Experts of a small language model.
Size: 9 layers, width 512, vocabulary 32126, 130M parameters.
Experts: 96 SwiGLU neurons an expert, a sigmoid router.
Training: a variant of Muon for the experts, 463M tokens, 7059 steps.
Below are experts of layer 5 (counted from 0) of a mixture-of-experts language model. Rows are named router (the router's row for the expert), gate (a neuron's input weights, with its number), up (a neuron's input weights, with its number) and show model dimensions 0-127. Each number is 200 + 40 x the weight over its row's rms, rounded and kept within 0 to 999.
After each expert's rows: a language model's description of what the expert responds to. This comes from a sample of Wikipedia text that the model never trained on.

# expert 12
router,255,194,210,174,196,203,189,256,149,169,194,209,215,231,174,165,206,185,202,153,191,196,230,220,178,236,196,228,170,237,161,143,220,183,188,266,168,233,200,169,119,192,246,102,199,235,270,152,211,138,203,153,187,190,230,252,286,204,204,158,208,215,180,157,217,222,241,191,223,208,186,252,231,223,165,211,187,245,235,190,219,228,216,162,128,181,212,201,188,233,227,143,197,224,267,163,162,216,214,232,191,173,124,224,160,243,270,149,207,160,203,256,236,170,148,173,199,241,185,205,187,202,240,219,120,187,247,202
gate0,101,227,223,166,208,172,180,277,273,204,237,259,197,176,190,199,149,238,197,90,193,155,228,236,203,175,261,165,191,132,223,238,230,156,160,204,276,211,138,218,267,183,209,145,198,182,164,250,275,202,170,164,182,264,129,133,240,202,191,184,205,157,157,174,171,192,134,133,183,201,261,263,189,172,272,169,158,215,178,253,221,191,218,190,128,155,151,192,253,249,210,264,181,186,222,159,163,211,229,130,180,156,211,243,237,248,234,233,213,194,169,175,181,302,216,145,182,242,131,190,177,152,258,229,152,185,195,142
up0,103,276,201,155,211,211,192,252,161,234,218,241,153,215,186,195,131,142,177,173,193,214,200,203,196,136,224,174,157,178,273,209,210,190,211,248,271,216,217,135,215,136,210,121,182,136,214,255,161,228,236,170,145,203,200,183,192,257,183,153,248,295,160,124,207,187,176,167,193,236,238,248,172,237,190,206,228,219,170,270,205,221,205,218,161,129,196,211,241,200,203,235,242,138,240,169,168,93,188,93,159,142,207,261,235,189,233,228,205,202,177,263,222,214,140,130,197,171,173,220,117,210,183,191,197,230,189,179
What it handles: Numbers in tables

# expert 9
router,278,196,149,174,198,152,213,241,188,200,247,203,151,215,141,182,230,187,129,240,212,248,207,170,109,231,242,169,221,169,273,136,173,208,143,280,184,224,207,165,184,243,165,108,214,203,241,188,162,246,230,161,240,197,176,192,169,203,222,216,246,184,181,220,265,184,192,160,166,149,154,133,175,281,313,153,119,180,241,153,217,174,206,148,168,192,292,158,226,170,176,198,207,96,214,254,199,252,225,215,156,184,151,233,202,251,187,158,295,215,155,208,189,219,192,182,174,216,155,205,221,234,164,170,261,200,234,163
gate0,141,162,251,113,237,174,204,248,265,185,228,211,220,130,195,142,118,152,143,119,197,156,200,232,186,309,201,222,211,151,148,226,210,186,146,241,231,196,109,221,204,213,215,141,190,242,182,223,243,155,172,124,232,272,162,126,270,191,170,147,244,154,213,176,177,205,170,149,223,201,271,247,196,207,242,167,129,218,199,243,211,186,223,192,119,221,143,158,178,257,234,207,170,187,197,130,182,255,215,146,193,228,214,199,207,231,265,129,227,212,162,196,190,232,241,154,221,248,166,214,227,168,202,203,173,184,177,138
up0,135,312,205,191,200,199,224,232,179,252,187,273,202,200,202,179,193,162,202,168,224,191,155,210,177,168,190,131,201,229,199,246,200,180,237,277,264,198,258,222,197,185,212,173,197,231,235,288,204,201,292,220,150,160,225,156,190,229,153,138,293,268,186,158,219,206,172,154,180,281,253,179,143,243,219,162,212,174,182,212,190,247,198,205,186,101,177,181,190,215,154,232,220,96,185,180,189,129,221,118,212,149,179,210,237,164,171,225,194,301,203,265,238,127,171,146,193,171,191,223,151,217,193,232,214,233,196,190
What it handles: Taxonomy and infobox fragments

# expert 47
router,351,243,218,182,184,188,258,100,229,233,231,154,235,270,186,266,221,191,132,164,289,254,237,223,193,156,148,126,249,199,211,193,244,151,162,273,240,230,182,119,211,184,238,140,178,238,251,127,201,205,152,102,226,275,169,164,258,236,218,213,218,161,207,171,233,278,230,236,160,209,131,257,221,195,192,176,224,136,227,264,190,209,203,174,238,185,166,196,237,180,177,151,172,209,175,213,175,192,213,268,163,224,224,146,231,169,152,195,173,239,255,150,235,214,176,209,274,216,192,171,255,232,199,192,197,177,312,182
gate0,224,128,236,130,222,155,189,187,247,192,233,318,197,156,221,211,159,203,159,138,215,144,204,273,208,203,237,188,198,156,144,209,204,169,162,220,245,141,162,232,233,178,168,172,237,251,175,211,193,153,159,111,215,285,164,186,206,209,261,208,211,114,161,163,152,204,177,194,187,216,203,200,228,219,207,121,199,216,222,257,150,196,275,246,156,220,180,140,195,268,184,199,166,249,196,168,243,292,201,166,133,165,174,216,253,292,195,163,205,196,177,264,178,255,219,156,145,260,181,195,264,145,213,199,128,202,214,226
up0,165,207,126,211,205,245,232,228,187,203,203,204,203,189,241,158,166,201,217,182,208,200,176,206,194,161,181,150,178,247,229,164,233,267,283,292,241,204,277,197,199,188,180,141,161,149,285,264,189,211,268,181,154,177,182,175,189,208,202,199,261,221,143,121,185,202,207,224,162,308,183,210,200,202,209,188,201,179,122,195,190,229,155,223,194,145,250,186,218,173,179,234,240,169,231,187,233,209,195,74,142,154,195,243,227,163,218,197,195,264,210,306,226,230,171,166,169,139,216,242,147,226,167,218,177,251,232,191
What it handles: Conjunctions and function words

# expert 63
router,283,186,157,120,178,198,242,219,166,149,212,187,131,241,120,260,233,217,150,186,179,162,242,198,264,221,207,196,153,165,161,151,218,205,189,211,204,196,177,169,120,207,210,170,165,180,229,210,220,191,189,169,206,223,160,170,193,193,199,221,213,117,140,230,217,209,216,200,178,158,94,188,222,311,265,185,174,196,276,270,232,190,135,135,246,160,230,177,142,214,176,178,227,195,209,212,215,227,223,168,170,131,239,146,140,248,219,166,332,189,216,265,299,133,225,142,269,163,235,162,188,290,206,151,131,198,232,255
gate0,208,169,232,154,265,206,186,212,285,214,246,234,217,200,199,196,150,271,165,137,206,190,213,265,181,222,201,148,205,209,198,210,216,191,182,228,223,194,101,238,258,170,197,204,201,251,189,207,217,207,185,139,180,240,171,149,286,161,207,225,187,138,197,130,184,264,115,152,169,221,260,226,201,219,284,136,195,251,192,283,204,198,245,226,150,265,156,186,198,267,282,224,170,160,191,161,206,255,194,182,181,183,186,211,227,244,206,142,226,162,185,140,225,259,236,150,160,235,162,196,203,197,229,185,149,174,214,224
up0,176,256,195,174,225,252,155,214,155,235,226,207,178,247,169,240,141,205,240,195,225,217,173,192,178,158,209,156,239,255,208,213,229,180,245,247,265,206,195,144,252,208,134,182,185,163,235,264,197,272,225,187,150,200,250,157,186,260,180,163,164,283,153,122,221,216,124,137,185,285,223,219,192,259,234,171,212,190,132,254,199,256,142,265,203,131,200,158,181,219,181,201,274,147,215,191,233,149,189,166,228,149,186,238,235,221,193,107,209,209,267,263,255,180,210,119,220,197,198,264,182,239,217,195,186,224,156,189
What it handles: Abbreviations and odd fragments

# expert 23
router,341,110,162,209,189,273,270,233,200,143,269,186,212,246,88,165,209,170,133,224,188,236,217,196,291,209,184,158,141,200,200,253,193,206,131,228,220,164,105,149,278,118,292,116,184,186,202,239,192,225,209,202,231,217,245,285,248,238,198,162,178,229,185,209,133,247,234,203,142,139,205,199,196,228,151,202,140,224,176,189,145,283,157,199,116,162,205,259,188,158,215,156,137,213,223,145,212,266,142,291,142,173,204,189,178,174,139,220,205,168,226,262,201,213,243,247,169,185,191,229,196,175,191,196,211,265,212,161
gate0,179,181,220,181,281,149,219,182,237,208,253,258,170,159,160,177,205,246,158,136,236,153,243,290,153,259,229,107,204,185,132,218,236,136,177,201,258,210,132,216,215,215,226,181,199,178,177,213,263,170,203,164,205,296,167,177,265,182,167,174,172,162,195,174,194,199,162,168,151,178,246,227,198,190,259,146,143,249,214,222,220,177,237,205,149,234,149,265,239,233,203,247,195,216,207,161,265,293,234,182,199,209,219,189,208,237,224,165,193,215,176,185,177,222,214,147,143,275,201,196,215,176,241,238,140,240,218,160
up0,201,327,175,212,273,198,224,237,198,249,192,233,184,262,176,210,177,133,190,230,238,216,214,259,160,189,169,156,193,217,188,217,164,192,222,265,227,201,188,161,215,181,178,163,140,138,221,292,177,269,231,186,185,165,131,172,202,269,174,157,271,304,142,153,220,209,195,147,167,238,175,194,188,276,241,208,186,212,180,252,187,166,173,233,211,159,203,224,252,191,181,255,279,129,247,172,272,151,215,137,218,145,223,227,242,196,147,182,169,195,233,291,208,189,187,211,212,216,226,218,161,244,203,199,231,224,234,174
What it handles: Initials, first names

# expert 34
router,364,184,147,237,120,168,161,180,279,245,228,253,244,193,180,198,161,191,177,182,224,217,208,235,117,200,245,184,245,163,265,193,186,197,240,237,241,238,106,153,186,186,176,183,128,199,200,181,275,200,118,186,213,186,134,154,170,96,190,191,226,209,202,227,175,187,243,181,172,207,205,172,226,202,215,227,204,266,233,174,246,195,232,131,127,234,289,199,147,212,202,219,199,196,227,245,186,250,221,135,211,226,293,215,214,214,193,210,219,164,188,203,198,171,252,269,227,197,222,144,305,198,193,142,226,159,193,229
gate0,131,167,287,176,232,168,244,189,283,199,292,238,228,170,178,198,144,216,161,124,193,140,176,258,151,268,211,159,246,124,165,147,179,169,217,211,264,216,134,255,186,225,183,188,234,284,220,211,214,170,174,169,233,277,178,137,218,161,226,222,211,145,167,176,137,214,229,102,213,191,284,247,201,220,267,156,150,197,234,260,235,207,245,206,129,261,214,168,235,229,173,192,139,229,221,161,162,231,228,177,175,162,183,223,230,253,224,193,211,200,194,204,180,238,229,163,199,199,154,143,244,160,228,245,135,195,177,169
up0,163,261,196,190,240,209,217,203,215,230,188,268,185,204,220,183,152,233,206,139,222,204,142,196,157,202,157,162,225,212,202,158,223,130,245,252,212,265,219,265,190,171,170,135,166,165,218,249,165,204,221,208,180,176,177,156,168,251,211,169,248,283,108,165,165,221,185,148,222,305,246,188,186,270,229,168,176,218,202,190,186,207,233,180,215,124,244,181,264,140,165,219,204,165,220,150,193,178,176,126,191,137,237,230,219,180,230,238,194,240,216,287,228,145,207,189,185,153,192,261,179,214,198,180,157,263,231,187
What it handles: Commas after time nouns

# expert 61
router,254,196,241,171,164,202,203,199,273,154,197,199,277,204,201,192,207,149,222,199,199,177,196,211,198,266,133,135,196,219,270,252,246,227,159,235,117,278,152,215,237,156,200,162,237,231,188,156,200,195,238,164,225,236,206,246,196,176,221,244,222,228,122,253,255,228,220,275,210,226,166,269,227,200,244,135,208,191,201,183,164,173,196,169,174,180,180,207,220,217,192,97,91,226,184,205,160,160,218,118,132,202,201,256,222,284,219,205,232,174,223,236,225,227,229,193,208,169,201,119,195,258,230,130,183,200,213,177
gate0,177,162,257,160,223,180,217,236,225,245,217,206,247,159,186,228,206,213,176,122,197,156,209,208,155,219,221,160,216,135,146,282,182,143,174,192,270,216,136,262,171,205,202,188,188,241,157,225,227,181,221,120,185,241,139,191,246,224,187,178,162,160,230,271,155,228,153,138,228,244,279,229,185,174,256,206,174,208,220,259,247,194,244,264,156,212,171,160,181,227,196,215,201,169,174,146,201,272,187,130,204,176,179,219,219,211,216,137,227,158,170,186,210,253,234,170,178,249,152,195,231,181,219,208,184,205,240,209
up0,142,310,158,197,218,185,249,227,180,234,169,226,176,195,222,211,169,196,228,197,220,214,167,160,236,191,213,172,163,225,159,237,213,197,260,208,252,241,202,244,189,164,162,188,164,188,194,275,183,217,228,228,145,220,202,262,202,253,184,161,232,318,177,150,196,252,211,164,211,304,211,246,159,300,184,198,181,221,142,254,111,204,207,237,188,149,166,197,202,167,162,229,185,138,145,176,259,86,198,113,186,140,166,252,194,205,216,121,187,241,199,293,262,200,184,193,184,125,194,202,139,225,213,174,187,233,231,236
What it handles: Predicate verbs and role words

# expert 59
router,364,129,163,223,287,218,248,240,263,184,286,217,242,298,163,157,224,165,144,228,264,216,205,282,150,224,201,227,160,171,191,257,242,243,250,188,162,214,138,168,183,153,178,226,151,220,175,132,268,205,181,225,236,191,230,199,202,228,160,192,196,245,201,236,176,196,161,196,196,166,127,183,142,232,201,126,132,242,196,208,142,215,154,245,183,177,231,257,189,156,219,161,191,190,177,181,177,198,157,266,138,149,220,206,232,242,225,198,211,160,190,220,189,174,162,195,252,301,192,150,274,257,233,140,174,211,190,150
gate0,194,193,293,149,231,188,221,238,251,240,264,248,215,191,189,172,183,226,123,110,201,138,224,223,125,228,245,172,213,145,128,186,223,169,170,197,225,200,121,232,203,180,188,185,196,271,182,263,186,123,159,104,191,286,181,133,242,218,204,216,179,140,206,137,184,248,237,179,202,222,264,223,214,209,274,171,192,243,184,316,196,184,239,239,119,222,193,186,219,212,192,225,175,234,228,149,190,238,218,112,183,198,213,238,201,235,224,184,194,185,162,208,153,227,228,181,138,229,204,189,199,217,257,205,137,192,224,123
up0,140,252,198,159,258,248,195,243,221,239,177,243,167,246,218,185,186,169,235,206,246,222,170,195,195,229,181,174,247,279,143,209,183,169,256,242,206,240,235,195,212,185,204,143,157,176,247,310,184,248,182,240,144,198,206,173,185,250,175,142,281,225,175,154,201,218,204,147,178,278,192,195,118,233,200,168,155,182,194,227,196,168,177,198,184,152,171,215,254,155,210,254,237,180,180,188,268,107,235,176,200,154,186,186,176,195,216,207,193,260,206,275,211,175,180,164,187,161,227,244,153,276,209,243,156,201,247,171
What it handles: Articles and ordinals